Experts of a small language model: 4688 steps.
Below are experts of layer 8 (counted from 0) of a mixture-of-experts language model. Rows are named router (the router's row for the expert) and show model dimensions 0-191. Each number is 500 + 50 x the weight over its row's rms, rounded and kept within 0 to 999. Numbers have three digits each.
After each expert's rows: "comes after" lists some tokens at least twice as common just before its tokens as in all text. This comes from a sample of Wikipedia text that the model never trained on. Tokens count by the router's weight.

# expert 31
router:529483502494509475486447488561518449566511448524451540431625473494519531570513540515544501493457563505516490422488468577590455572430530493437487445456491496499408543525599527537483517451581582527522547438458617551514493505417433514544562475385443449482524592588423422455413593469508479486467521424447538442448514553494439548510538584520428501551507511458549500464561531401592495529555421553482543513607547508514419477528529409511478478392429464482515555525512528474473557571494534557586528364481468530447469496483509473454474571554422428481477516542442494481507491469488556532
comes after: " (", "-", " \"", ":", "===", "/"

# expert 40
router:469451566513506548481576435458468528529538489575562452538500493433595522494481526488484548435490531480450453537526527549512469405552554502589496500588472554470531439539530514499609446526521418473533515479518526497479484482537496564481483579489527539514495484416529499498473494422430518448411479486500560538495484571548390552569411441484437538482442473566457557597457493532393433508501545490450464545418377579489497539521436479565547536385532449578513512420651469456477536438386490539442503534481537516455491414535426512470567509493413625540519531535553538518535498423434515520
comes after: " the", " a", " The", "'s", " his", "The"

# expert 9
router:440514396505613448511483395603473534617451482553578558571509477508527518518473511477434588533504565572473430475469503489476481486389417578431480558401546574556547437474498557517472395495494467491559500505523437504416496464535459431532535514421517567424495491525474454594542497603490618413431515552563426448531491467483592589487523574480486607542484487525477471554502530433537431580533467543505519483443447528468496412493509548510476535519399444461391511485440546526442461445453491504553527507498478487563483539500529400521517541491508483547561515497506514545537503473443485460
comes after: "\n", ".", " of", " as", " is", " and"

# expert 15
router:454557509458470433471545498605533446555511493382532473543556485496527536497586572551469508531542502495561552503506541489521556613475576452398479577452406458484438419469544509558460479503481525495519488557561586505452493518615513544522556525469508549531599532481467548491597547507471484475476454490523497395451474426517469521502538478552409489449424536483501479517470472545484371558491526408429474517489439551428502511472477487554442473522395506412435565569496545498414428508438529530421535458494370504501493508486475534507471568538440510559463404597488411547571486456467426568
comes after: " the", " The", " of", " \"", "-", ":"

# expert 44
router:454491446429476437497553519508572395503563587456498598550522484507585571582507577471423471525469481540421465378462504550457553438498422488502614455542487489467515521521535475433566549464478516508570474479535505470538575557532561471501538493406394497549549455463460514435518454439623506535502495522545456491476601577537486426492490528493519567472382418569493525432524518447543457527591446536500523528554455489544488416418472439504495519532423594457451491529418511440493463448596522599456502506455488534525468473387450474506455487501510491519513525468575447459590473564569516497
comes after: " |", "|", ";", " (", ":", " on"

# expert 25
router:463454528466598503483579475560451547448575544555528528498554409474427473496487501440456427530537535498383457475459457522492410462495454510385383455492526476490550521522538480493515399525539524421432465477500464536560538479492499503540473591454488570493435544459482606523463464604612566488489513417482529495435544586458457461528419553461465562476570559494570531425493524523544486488596492454461503435464437544551442515472506503483538560597473581551490546532554435429533549553593534558462488437462372525534498414467484495581461481503495529468438618518544495516468489547462503562
comes after: " |", "|---|---|---|---|", "|---|---|---|", "|---|---|---|---|---|", "|---|---|---|---|---|---|", "|---|---|"

# expert 11
router:636430464581416511465458447459481480538492535516470470523460513460468506463459509560518470511553520495505509469558469452487480497530410507457526494505415535438478546480486486523479504529421366497447566566510496544482443569587516471454479478435514504453576467445418613522462499483520520519370514420555524506478478522515495614508495511524456474418519514559478467491613498452475537551490503520537526586459499580475511507548553494420454560363495508466537544491470475531530509432549540449609642457475437576595441553532515516447517561561530563427523367484473546494566516575488582581
comes after: ",", ".", " and", " where", " that", " when"

# expert 48
router:533497495512571365557471568510480513394461450517451546520536507471519508538467465541488498550507519528531486502395541533510500504412488493497436562590466545460541492501537559381498441570414509476509518472504552562544510447503509504543507526443414461465463465535430511468440478550443506500526439472455490559579529535509521519533583452611459437457405500489497426532515501528484552497503371561526442498472477507531573575405583481514480598477533477510484430547537545485569445454598430405510500430406524508524490592604470430511531526678550452566553599535520473529508488501457451517
comes after: "\n", ".", ")", "==", " =", " =="

# expert 45
router:555513569429435553518536432439518502535561511558495462507511491474615478463547474502530488396489528436434348528533513486545475469585563511497436555469446666466494475510490525508471517478452488465594463430518484426532460452655479497434493518511479477501454510459521444562479512431441517607456481484458577508451534487520489544543457498513533473506472512502414564537550590500502484495511512483553398483416430517531572503419490581502526554447507468497499512506660504508427435579412530503531505528496526493485477473524472571447627468607473562444487572528529527428411511512543466528
comes after: " the", " of", " a", " The", "'s", " State"

# expert 21
router:551438535452505523483460473576514522568533478485396490447554508514519505595415568470522494506462569578562523399449392542504515497469561511500536591534571487514461595465494481523462580512472520510544566506520498499446581529433440615549590460411500462466522520514406496428413424477478424443482531483512498450475609550402498445563436486495378534499534518464499487414526449426499474500556362556461462524515590499603511445531447553500531482513487531544499534546408528394461534532552488519499490528526495501529481509469548477463568515504381449502486491505479593526527578484421578528
comes after: " \"", "-", " a", " and", " (", " The"

# expert 60
router:486485522438426518576472437479581516511424440479408474528502579530469486604463556525463488449459523450571449451448454489531507480463440490451526526527522554529460577420481483472515448524537509550526420537503470536533463496533444503539548452453535535512557382482481494588475511454484527582506439381565450548456636530486500446470578499552479506480435483666530424560540474500550568472599414462534429502516461505511490521447371474491496474513493489490489479500490449563401421415436549538465572598431450512478509507515472546478554530515482474655491484463578476569498493526490536585
comes after: " |", ".", "\n", ":", " %", " "

# expert 36
router:537547412414530486530434576536566455557523580515526572448471417502496531496595539492502475661582571447451512494533541558599513539543474493453499505579572555516455526549475495510536469510427483434393511347451499458430508519543468452457481575527464494484472542498487518497543459491505489509477580495542526553527457496464493503495535439607452517476545443399457444502558490460574433563395434508558468529526500607514468486538503395522380434412430527557503518526446415557458538450515470519501476555550442567511470490451574492525453570509550454549490410504441512559513479486509440498
comes after: " is", " was", " It", " as", " with", " and"

# expert 8
router:544397508474561519510450543560515513464547547504621498512424560458478446524477504455573533480460501583483483447475541457511586508579542430409544430555430485502511501479384514479493552454593492520543554420544569519553492457546487488490508495456417477452547504541517484506520609504551541488519450497509469489472468485544589534479487475460523465488568564437465479469531538532588530572587401532410565561426477543581559509531511472529519429543536419498495518535435448488494525508582433435535541516498504520523450515604564346513498555459534620446501517534557412483408436481524371527
comes after: "\n", "==", " ==", " Genus", " ", " DF"

# expert 58
router:580453587423461510510497439492530489598425601542492549541439463479472566449481519440467517511462467540474503619453531549509562589520452463521531548585472519408490574501412477514474467480525461568387551418483496437486495493595514467493540537502458466481555383502517403488575482539535555471481567512494463450528570486499384431466506425530524481511453482504548464483479538414462491511444522461386419452533481503396527533498579483560447547523457524437483568573571515541489457521429585494480534509498633567585531477542399562509532476494464563609524526536508525496525520484473488410
comes after: " was", " is", " were", " be", " been", " are"

# expert 35
router:586439545496464401567543453478525498501410495415548607432476470643470476429498505468453520533501503540569446550518425511406448504513587451492505569516491526526541527469475435488452470598435411550556514536531537518544475455535368439562477536433450524445552490503518550467423461587470482465473547475501538575526490489494551545462546472467475534490569443460537518525528483496550621466611535460465533545425378505524547546462462430467560489567516506459415514517458473455414454456530565492518445589474572560407471458513520556504580520485546463539567440527525498527602549511471524454
comes after: " ", " 0", " 1", ")", " 2", "1"

# expert 5
router:577534455558455515563488481600562519521577493493592536514504484487481616603495543573527504571488488468488444645435499550523527582545482529453533466430457556557456556464438494454521516538552439494512549474475511500456476488618488497467477524517475501551405492455452550501412569459574469500517466483495539541495465480471471491496518432466497495545443438625474538459500441420532602483532465449349515594445595418536520468507495505558494487556464471526527533514419456447488567499417383559482508522476503517554465438505420435446581457511516563638503490477498555480472522488495518609
comes after: "\n", "\n ", " No", "\n   ", " full", " re"

# expert 54
router:465415504475415491462575509513522515600491548504417489481548531517435505627528518553423501469373497408430532442517529540483501490507417495384437473466553453475521494483537472462552479470555502453523435482552486397526485489563524511422566407542494491555556477401493521435508419569493469542466562508549404506418471443444510549505572509432535541476459508519455506529556423526531422478544488532459496500581414587444523536438451442476415545552470474461459520515528471508523455599524502519457600543530428572489530598520459494597594539416435605501450545533477497453520514553503552481
comes after: " |", "|", "–", "′", ".", "°"

# expert 20
router:496486532522511581524591579447421496523528583478622467582539517509529515457562463514480488396540504513512518512607474438513464523534537512590475418524443492501557490481483510408472473442468491480498518486543536450508567466519489566541521531515514521482519491500505536497541491456409514511518497474442531464524497429514466496519451393546431482499433577476449576549534540497454483486462548366529450470519457498547641555368443539470572468533511550515553409440677513457436459438482462464461509530606419376482517503437408545543477522520482572516431496548472500459479607539457440493
comes after: " the", " a", "'s", " and", " his", " an"

# expert 42
router:513503536489397550508551447443503464592474457482532493491388449461505513558456478486432441479508464400450411513509497431422520449597476508658498501580522433468497567476540516503507540455457548551450486497474460442458427531583457601415525605566639559520498422414545551499516411538578511537529454492499584465484541492423544531478459402420499462526568524541493600570557550467535504540514466505532399503553428505501485499449449515575502501456477474507492553506629458526470449567474558465495432529549534495483472557489418545571516476533483505498415508563502502463491433468543493498
comes after: " the", " in", " his", " this", " In", "In"

# expert 63
router:498381562498515443527499528495541400495602555521568574526497492529399482511497549461620510484505567517527461541528511553483490544425481520446465462544481478451540472559568536436501588551543464386452455548523485560427563439459569410423600544402520497430492496475470430483471522526475512414509551487601477445501488519439526481529494525475499628494436497546527534477513484426543472619491466434504601466488547460576496509529454483412481440570529567452516488499481512490504558487559550483496455451487463589467444542531528422506507501409510555589585443468392480582428442455484554516
comes after: " |", "|", " 3", " 1", " 2", " 4"

# expert 6
router:477433433505538523462447461535441460479414543581454541595465497535529517462515493556463469503472433499528482526481532600567447539505422461392570501500478548484498473530486419548507501592499501544573458509546477551434500475509493491469528489481548538534500605413493491551512461472406519565417448507550529552548506395493539524571459475541469541505546543532519525483528496565483570532536499382615568473505558497487593536393372556541487524539509543479520467512435373562480463532439483492506539439524461497482472472627456441553556467466406509567591425448562511393536447445500473405
comes after: " of", " in", " to", " for", " on", " at"

# expert 41
router:401480510401507457543503514570552443527396464445514454564534520497542464427568465539502452471622502476514534570422531607425590491518516534430514529472508503467513550520481506478559519584509471545573520469431533486422415562548503477539512546542506532497409565468462482521525574535496523458504420487472503489532481464484492478540549426434522458596518577542413543486537468566525507476531523465540578486501437550464597455460410558560562492487488609524478475476486533562473410459386516547411410436522541437534428493539524450556497540467492477573634372516486496484562447492584508485
comes after: " of", " in", " the", " from", " to", " by"

# expert 7
router:463493453482557563496554497548622447448445532463537425560552484460514522488582503475509541574603497432592535563551506618567550550544447431475538604583531472509425511548405492540510544527427551480468405504564509520476503495518528545571525597508468453527495567443478522485541406401465472498443439535539453514511520452555477536469561453514441530418483549506502569392481476521421533456455538474459478471528523517454644459459431553588522460469461543573492475517548512492484470537415411502417502461591504418491454446448513531536463537479519443568494452467527444496548486514392444459
comes after: " a", " the", " of", " an", " and", " as"

# expert 46
router:491497548474488449465518489467461452548401539480587452523592505475547566473630525532433413417412506510493552484523524519429495552482423469466494437549515523496511462517521485437577456509436588548503504510540492451514519417579489523480501531508473504522497411367494482547521464526486476496472604515524514492488488511573463595516444419457420481522440503570495530621531476529478551423525530468577423576463494545483592558407534523416550527501506448566494458572569518490518389544440529529433608556504520558475548566507446466562540553495522557551400496555626489450478552501454425447
comes after: "==", "-", "===", "See", " =", ":"

# expert 18
router:475481562517363510514453472565465510541485509508531484476563447437475492487522475507472447516473480527565538561476554480455476597540552531423463465493435525471530505540563526426461479477508449599435486434542513417469570448492442456459528577448416448524451594418508500418520544419485488504488509518432431506486508531548512628539534443446503532617513491509527540564624501453553539522532500424479521485461451563569499494375505510389592496564508525426535482520592475462452430556397489605498522420530410547526564489415519506500470524503487570526533495591546523527567513481408469422
comes after: " |", " World", " (", " Women", " United", ";"

# expert 13
router:504546483487425473474473594578566484533534494493523510481478468525552492523550560620489587480505502518457464607390535442530505470579588411451546517395532542491587574475401436464615478456472588435530498526496495492430455506516494574482573471544464445492500355438427456491400473540449579559498511443473529562480494512418490452550488507586569573372563423482461499614488525466530579526437476529471482500504584523543587464498457498525522500497465546516501485530445488535503389443502506539530445484513514581454518444489493458434570485545482510493506456505552519482407529446446540478
comes after: "\n", " ", "-", "%", " Total", " 0"

# expert 39
router:486480477560669560462541486494535482576482485495468538505490505555402600438461504455473611501511512489489534455523509561389560615410500422556499530499535505356451455493435531468524536637471562426448476420557492392490481512534500490503613481510401459523568450480449500554490486507482483507522508475505434447539564534452485499420453463511568488505475560416567462470460534504472520357465464523458502476515469552534562504489510545486485467568480552503430600556451501543553514534395495561514517480411554488555502531525478562527360450514517496527480513517506529543492476580466455477
comes after: " was", ",", " and", " were", " also", " is"

# expert 0
router:594530434360445477450578461489475450478487470493514574596544435554427477503519545441554508478482481552581542585470533634478516506439541485445432469449515504429474585435403530488426498456510422476504505449523537473431506490551512486437515400413506461493514485482490444417515504385574575488396552568477489492522510487482475622498588428638462492502426496549560479582571561481557499521530452516490491403514529532491515532516473499471584494477485554508512488471522525492541459479518544477383542490532472469530529485450411494482501473509492557562554541460507416549407442500552566427
comes after: "\n", "-", " was", " as", " Preceded", " became"

# expert 22
router:458387497501435407543518465540487494446477510539412514471491483454505540623484529408455587458508522495550496480456485465528445491546452505465431463604549533436526580465505487474498560538503517493459436489520479466532560544595485555480559464538490522571515544459482522511512507549491459619559478516510482504477586479460428549513480528563498490579503445562457589550560549475500484471577414477420476435520417477494517411472458467504499512620400537408566460552476521505514503659481544569443575527459403526441498524437523473487405552503388586457511525473511459438616488448514480568
comes after: ".", " $", ":", ",", "–", " ("